From a checkpoint of a small mixture-of-experts model trained on Wikipedia.
Experts: 64 SwiGLU neurons an expert, 2 picks a token, a softmax router, 8 empty slots to pick.
Training: a variant of SOAP for the experts, 407M tokens, 12406 steps.
Below are experts of layer 7 (counted from 0) of a mixture-of-experts language model. Rows are named router (the router's row for the expert) and show model dimensions 0-127. Each number is 50 + 12 x the weight over its row's rms, rounded and kept within 0 to 99.
After each expert's rows: a language model's description of what the expert responds to; "raises" lists some tokens whose logits its average output raises strongly, later layers aside. This comes from a sample of Wikipedia text that the model never trained on.

# expert 56
router:43 48 56 42 51 48 59 60 36 63 42 37 30 46 78 24 64 41 62 42 53 48 63 54 38 67 33 35 57 70 55 48 51 57 38 34 50 56 55 49 44 54 65 63 50 47 56 34 54 52 39 60 38 53 64 77 60 34 52 39 40 63 68 42 57 44 43 55 50 59 31 52 35 53 37 38 42 61 52 65 30 48 61 70 66 47 42 45 52 71 30 48 88 48 67 28 55 43 73 30 46 46 58 42 63 52 62 43 38 53 66 38 54 52 52 39 60 58 56 46 64 58 42 41 40 76 40 37
It responds to: Word-final pieces and plural or derivational suffixes of nouns (os in enclosure, -ium, -ions, -ics), plus whole plurals like effects, cells, problems.
raises: " of", " in", ",", ".", " |", ";"

# expert 63
router:63 71 70 44 46 33 58 39 33 79 52 39 26 52 40 23 53 37 37 46 51 37 66 47 70 53 65 58 46 44 43 35 63 64 42 39 53 48 64 47 31 26 37 46 52 35 63 55 62 59 41 51 59 37 63 71 54 38 28 24 42 37 45 50 34 36 54 76 51 45 63 51 49 44 56 50 48 63 70 64 46 44 41 43 49 62 39 53 46 30 61 64 75 54 47 47 66 50 43 47 47 43 55 50 44 19 72 56 34 50 37 50 54 44 41 55 45 62 53 34 44 58 60 49 57 49 45 47
It responds to: Ordinary nouns following the, a or his in prose, such as town, village, game, film, year, world, life, often before of, was or punctuation.
raises: " in", ",", ".", ":", " |", ";"

# expert 58
router:42 38 57 38 50 63 63 39 57 38 56 47 46 60 65 32 54 45 38 47 49 61 50 45 56 52 52 55 77 40 40 40 60 45 56 56 68 28 67 77 52 60 50 53 25 49 62 54 45 61 38 62 42 45 43 32 28 22 57 45 56 35 43 29 48 41 63 42 42 35 61 33 35 45 62 52 62 56 53 45 65 61 45 70 57 52 35 43 56 63 27 58 76 69 51 34 63 32 53 72 55 48 66 45 54 51 55 61 79 61 58 47 43 62 43 46 62 72 42 49 51 64 48 25 46 59 44 40
It responds to: Third and fourth digits of four-digit years in dates, especially after 19 or 18, such as 1979, 1817, 1876.
raises: "alia", "ery", "ope", "any", "ime"

# expert 62
router:46 54 59 39 33 40 49 62 50 71 69 70 52 74 53 48 55 72 57 55 80 60 44 58 44 68 53 43 35 50 39 54 47 62 52 42 49 52 54 33 38 39 56 34 27 62 38 47 56 60 45 57 47 33 44 65 45 66 52 63 60 34 59 51 27 67 72 62 41 56 64 53 25 40 73 71 39 50 61 54 42 47 55 48 42 68 62 53 52 50 44 60 67 57 55 64 51 33 69 45 52 57 56 48 48 29 30 44 49 52 69 51 67 43 56 65 47 51 60 40 21 27 55 52 60 44 60 70
It responds to: Word-ending pieces such as le, ne, re, ie, che completing names and common words (Noble, Colle, completed, genre, life).
raises: "f", "-", ",", " in", ".", " at"

# expert 16
router:34 57 56 37 36 29 77 55 44 47 68 49 36 62 70 32 60 40 39 56 46 45 36 24 46 66 37 49 40 39 59 59 66 32 45 61 34 75 49 47 40 28 42 39 61 39 52 59 26 36 42 57 66 53 41 59 58 48 60 42 46 67 35 46 41 38 61 60 47 51 34 43 57 45 55 39 44 49 66 43 48 52 57 45 42 23 52 54 54 41 48 43 49 52 45 55 61 42 49 81 31 57 55 47 44 45 62 60 73 38 51 28 54 28 59 66 51 60 34 37 56 48 34 43 38 26 60 39
It responds to: Nouns for roles, titles and record fields, often in infobox lists or table headers, such as member, Chairman, Died, Opponent.
raises: " of", ":", " in", ",", " (", " and"

# expert 55
router:44 39 51 66 43 63 52 64 32 33 65 52 56 47 51 84 31 68 35 51 52 41 46 47 26 30 75 50 58 25 52 52 53 51 48 44 34 61 47 30 50 47 57 56 60 40 55 60 35 61 86 41 41 37 45 29 59 42 39 37 54 51 57 49 39 41 44 37 42 41 38 73 52 47 43 48 59 62 33 51 51 59 38 58 54 38 40 57 60 38 43 54 49 52 58 48 50 65 35 54 43 71 50 52 27 64 54 36 64 53 56 54 41 29 56 48 44 34 42 30 55 45 55 43 35 47 19 28
It responds to: Past or perfect verbs after a subject or "to" in biographies and histories, such as had, won, received, granted, make.
raises: " a", " the", " an", " most"

# expert 34
router:43 63 71 41 73 33 60 32 70 39 54 50 38 32 42 48 73 59 58 47 56 59 49 31 70 48 65 36 45 29 65 55 40 59 54 53 47 48 55 79 55 59 28 65 53 53 56 51 62 56 53 22 39 44 35 39 39 36 54 42 53 40 40 43 40 51 64 62 43 49 67 45 64 52 39 37 49 45 52 49 60 54 64 56 48 47 57 62 64 53 51 27 39 57 47 35 24 40 47 60 55 69 59 42 46 41 60 29 30 74 53 34 56 38 60 38 39 57 66 45 54 26 51 65 72 62 56 49
It responds to: Short pieces after a hyphen or mid-word, mainly in, as in add-in, plug-in, signal-to-noise, Queen-in-Council.
raises: " of", "um", "at", ",", "am", "ter"

# expert 15
router:49 38 48 57 48 52 58 49 63 40 48 59 34 46 53 66 45 66 79 25 68 49 53 58 38 62 65 64 86 32 37 52 45 72 40 40 54 28 51 31 31 22 41 58 52 62 65 33 57 60 52 70 54 66 58 50 56 59 43 32 23 63 36 46 26 42 41 58 56 46 37 37 39 51 37 39 34 42 59 45 48 35 48 55 51 44 16 50 50 56 61 60 37 58 50 34 34 50 51 50 44 53 52 41 57 59 58 62 52 46 50 58 37 47 39 35 49 52 46 54 52 44 33 56 66 34 34 61
It responds to: Commas, and sometimes semicolons or dashes, that end a clause or introductory phrase in running prose, often before and, which, but or he.
raises: " but", " however", " while", "rey", " which", " although"

# expert 18
router:51 42 33 49 74 53 79 54 30 54 63 39 52 43 48 37 32 30 76 52 35 53 30 60 46 56 55 44 36 69 53 48 61 40 46 35 42 43 58 64 37 39 58 33 34 35 65 39 65 44 74 53 58 45 50 35 45 61 48 74 49 50 41 63 44 34 39 57 39 53 39 52 39 47 58 51 66 45 39 42 37 32 25 57 62 55 38 51 78 49 36 54 47 56 62 48 31 45 65 52 59 48 43 46 58 45 41 70 56 49 48 45 50 29 47 76 38 30 61 68 49 65 50 56 33 60 36 44
It responds to: Line breaks ending table rows, bullet items, taxonomy lines and headings, usually before a dash or a pipe.
raises: "\n", "|", "-", "ear", "fer"

# expert 36
router:60 26 34 51 61 44 52 51 49 35 39 51 52 41 51 36 53 33 83 56 48 71 30 47 54 46 43 70 32 61 53 35 33 38 68 35 40 49 58 55 56 57 34 35 42 44 56 57 46 59 68 36 51 30 58 69 48 36 44 80 51 57 70 54 69 54 66 65 71 50 59 28 47 44 61 51 43 42 36 40 63 47 48 54 63 40 54 62 33 79 41 54 64 60 60 47 55 39 53 32 51 55 46 58 64 31 52 46 42 56 58 35 49 62 58 31 55 53 30 67 39 55 61 31 57 51 47 38
It responds to: Table pipes and semicolons coming right after numbers, scores or percentages in sports, election and chart tables, e.g. "5,651 |".
raises: "\n", "gers", "erman"

# expert 32
router:57 52 25 46 56 49 52 44 28 75 19 37 50 43 53 46 27 52 47 49 64 60 37 58 28 62 52 32 36 33 42 57 50 38 61 36 47 34 43 42 69 46 70 58 56 46 70 49 42 64 32 35 51 58 41 39 49 52 33 35 68 43 38 71 41 67 53 37 52 46 55 47 61 65 44 56 61 34 24 41 34 62 58 57 55 60 53 36 68 39 47 59 71 49 68 53 36 56 30 49 58 27 55 49 49 46 48 44 49 46 47 53 50 22 48 42 66 59 25 53 60 56 48 50 59 47 66 48
It responds to: The digit 0 (and 9) inside years and numbers, as in 2009, 2014, 100%, plus number words such as million, hundred, twenty.
raises: "(", "ensis", "orn"

# expert 53
router:36 78 41 48 43 64 42 62 46 49 51 67 63 54 44 55 47 37 45 50 53 51 65 45 40 37 49 66 50 59 72 62 33 40 30 73 49 58 56 55 50 61 40 37 44 38 55 71 32 57 46 68 62 47 59 54 40 49 48 48 30 48 47 48 37 29 51 33 57 72 55 35 65 44 56 55 69 39 37 58 57 41 54 38 38 48 60 63 37 79 36 48 57 49 59 83 54 43 48 38 40 39 28 57 32 27 57 64 78 49 43 45 49 59 57 81 45 51 63 58 60 54 47 64 58 63 52 43
It responds to: Short pieces following a first letter within names and words, such as ig in Figueredo, Whig, ert in Vertigo, irect.
raises: "ig", " of", " and", ".", "im", ","

# expert 31
router:52 50 72 56 60 46 35 35 62 63 49 67 49 44 66 50 61 38 45 52 34 59 19 45 71 45 32 73 62 54 41 53 45 48 38 53 47 38 57 53 70 55 44 55 48 41 41 59 25 47 39 25 42 49 35 65 48 54 61 42 52 51 57 73 48 35 32 42 48 39 71 31 43 65 30 52 49 61 38 59 36 69 50 56 43 65 73 58 44 50 55 26 49 42 52 45 39 43 49 74 52 69 45 54 42 57 44 47 49 41 56 23 33 47 35 53 45 45 68 68 62 53 43 29 42 34 67 61
It responds to: Opening capital-letter or short pieces of words after a line break, bracket or quote, as in P(ractice), St, Ch, op(portunity).
raises: "y", "ar", "at", "ac", "ain", "un"

# expert 42
router:61 52 46 72 65 86 71 45 43 39 49 43 58 68 40 57 27 51 33 56 48 47 66 32 58 46 49 51 62 52 25 46 37 44 50 58 59 49 48 54 43 71 43 66 66 50 42 43 66 35 51 43 53 47 58 65 69 57 66 47 48 40 33 44 49 47 47 44 75 51 47 57 44 36 38 54 44 58 48 54 65 62 82 32 34 62 56 52 26 39 34 52 53 46 56 43 52 56 54 42 68 37 79 43 39 36 51 42 49 55 48 52 51 37 78 43 61 46 53 63 42 47 39 50 72 53 72 69
It responds to: Word-internal pieces ending in t or ct, like it, act, ject, cept, inside names and words such as Artemisia, Hospitals, Vacant.
raises: "ic", "is", "ine", "ification", "ination"

# expert 37
router:81 39 51 54 36 29 61 53 36 45 60 64 45 37 42 64 32 43 41 34 68 44 66 47 43 40 52 35 60 44 65 63 68 54 57 47 37 48 62 72 32 55 41 52 39 68 39 28 62 40 49 55 51 45 73 49 41 50 59 59 47 42 47 39 29 50 45 45 54 45 43 59 33 61 70 31 44 37 29 61 53 49 46 46 56 56 64 50 28 56 76 51 52 54 22 48 52 61 68 42 53 43 52 44 37 52 56 32 37 40 25 61 39 55 48 55 53 43 31 61 56 55 50 65 52 73 53 24
It responds to: Middle or final pieces inside non-English names, often Turkish, South Asian or Māori, such as at, ur, id, ash, ș.
raises: " of", ");", "–", " on"

# expert 54
router:49 45 45 22 62 44 54 24 51 38 34 61 36 52 56 67 60 40 68 33 42 62 79 29 60 65 55 66 57 43 35 30 43 45 56 56 45 64 56 59 52 43 70 67 49 55 25 61 46 37 42 48 51 39 34 48 57 44 58 37 48 48 62 53 62 61 38 59 54 33 50 59 62 54 61 44 44 37 70 50 54 47 34 33 44 55 60 63 57 43 33 72 37 46 46 78 34 41 69 60 65 41 56 60 58 58 60 46 41 40 21 41 41 51 62 37 56 42 58 52 48 63 46 60 58 26 57 66
It responds to: Short word-internal pieces such as ar, on, an, or, ur, al after an opening consonant, e.g. Peanuts, Oscar, favour.
raises: "cel", "f", "ist", "iety"

# expert 20
router:40 50 59 34 51 56 62 37 63 74 47 29 52 50 53 49 45 29 38 58 55 38 57 35 54 49 28 33 60 51 38 63 46 35 68 27 41 20 54 55 66 61 60 43 65 47 67 45 57 58 27 49 60 60 45 36 57 56 61 52 57 55 46 29 72 67 32 52 42 57 51 36 53 39 33 37 54 25 32 48 53 46 47 33 33 43 51 56 51 66 54 39 30 50 32 40 60 45 52 44 72 72 46 52 57 52 56 43 56 60 35 38 78 66 56 44 60 63 65 50 51 68 55 61 68 41 42 58
It responds to: Colons after infobox field labels (Municipality:, Newspaper:), plus decimal points, thousands commas and en dashes inside numbers in tables and statistics.
raises: "ed", "0", "5", "ique"

# expert 5
router:53 35 48 48 15 39 59 28 41 47 74 35 63 61 64 39 54 62 40 51 50 72 42 43 69 58 51 37 36 40 46 54 63 30 39 38 61 53 47 23 36 52 65 74 54 59 51 48 69 56 54 28 46 46 28 54 61 50 26 47 42 61 55 16 72 34 50 58 46 52 36 60 51 62 52 38 53 53 55 70 42 53 38 54 56 46 40 49 40 38 43 61 54 58 34 57 66 54 68 50 32 50 52 41 32 57 46 45 52 50 41 74 38 33 40 68 57 43 46 60 55 51 53 49 39 67 38 42
It responds to: Final nouns of proper names for places and organizations, such as County, College, State, Street, Stadium, Records.
raises: ",", ";", " |", " –", " to", "\n"

# expert 35
router:60 53 60 45 31 47 51 62 71 40 50 57 42 45 45 54 54 41 40 30 50 23 78 81 47 74 41 34 36 31 43 41 60 46 62 59 39 43 57 31 28 38 49 41 41 46 37 58 47 57 45 58 61 68 65 42 57 44 39 60 55 58 64 58 42 47 35 43 31 48 46 65 34 52 48 57 37 64 57 47 45 71 36 39 45 63 61 48 30 57 26 39 58 51 36 39 52 53 54 60 58 49 54 45 45 60 38 43 48 45 35 47 59 66 46 40 50 57 48 70 60 19 43 60 14 56 36 56
It responds to: Periods ending sentences, including ")." and quote-final periods, plus abbreviation dots like Pos., Hook., initials.
raises: " However", "\n", " They", " Despite", " Final", " Their"

# expert 24
router:53 46 50 64 60 46 57 54 45 51 46 83 51 62 61 51 76 34 38 49 50 71 45 52 53 63 18 33 38 61 47 68 24 52 66 39 66 54 58 55 48 46 35 54 21 78 36 39 36 57 47 45 50 41 27 57 54 51 50 36 60 59 49 55 48 38 45 43 41 49 48 66 42 40 42 42 40 38 52 49 56 37 43 40 39 40 46 53 64 69 67 55 41 50 35 46 28 75 57 40 41 55 60 50 66 70 42 66 51 48 46 51 48 45 75 66 54 47 47 32 65 49 44 52 17 62 51 46
It responds to: Word-final suffix pieces such as s, us, is, ies, ers, idae, closing names, plurals and Latin species names, e.g. Angus, Judds.
raises: " of", ".", ":", ",", " |", "\n"

# expert 26
router:31 54 60 71 57 54 51 54 62 34 44 65 69 44 65 44 56 67 36 47 61 27 45 66 48 29 48 46 41 61 61 64 46 38 64 52 63 52 47 74 49 41 71 45 77 60 47 38 52 47 52 36 50 69 50 53 28 61 47 36 57 58 77 42 55 33 59 42 41 58 69 56 31 56 50 45 54 56 43 82 36 40 35 64 63 49 44 32 26 55 51 67 48 53 31 55 33 43 58 38 34 42 52 48 59 56 33 47 57 54 53 52 38 38 38 48 45 40 37 45 53 68 42 47 46 21 43 34
It responds to: Single consonants and short word pieces inside foreign or unusual proper names (Dunfermline, Svedlund, Chatterjee, Hadži), such as k, m, l, sch, berg.
raises: "ational", "al", "ian"

# expert 33
router:60 53 37 39 51 56 33 47 39 43 25 53 33 48 44 47 82 24 73 52 52 45 50 41 36 67 70 67 49 27 44 62 56 66 37 49 27 53 55 40 63 29 48 37 43 63 30 49 57 81 48 51 54 39 45 48 54 57 41 76 52 37 39 67 51 66 39 56 45 53 49 50 46 48 39 40 52 47 42 42 62 31 48 44 77 37 44 69 45 31 49 39 48 49 69 45 55 51 39 55 48 46 44 55 43 43 48 43 53 58 52 36 38 47 28 47 62 44 55 58 31 59 43 48 15 31 57 38
It responds to: Short opening syllables of words and names before the rest is spelled, like im in elim-ination, ad in adapted, Em, Sim, Ed in Edixhoven.
raises: "g", "it", "-", "i", "le", "s"

# expert 48
router:55 59 38 32 56 52 38 36 61 38 29 68 24 46 43 16 54 60 47 46 41 30 55 40 42 43 57 66 51 53 54 35 56 32 33 47 67 28 49 41 62 41 60 28 46 50 76 49 50 51 57 61 66 43 64 62 46 32 44 44 42 68 57 67 59 64 46 45 50 62 55 26 35 50 37 40 47 69 49 35 43 40 44 51 39 43 58 52 56 32 55 62 46 49 44 55 37 51 74 68 41 50 67 42 73 48 38 50 68 46 67 47 39 69 48 47 50 83 55 53 48 35 37 53 50 55 43 53
It responds to: A lone capital letter beginning a word, acronym or name, like D, M, B, S, e.g. "DHS", "BA", "Dreyfuss".
raises: "A", "M", "L", "ul", "O", "av"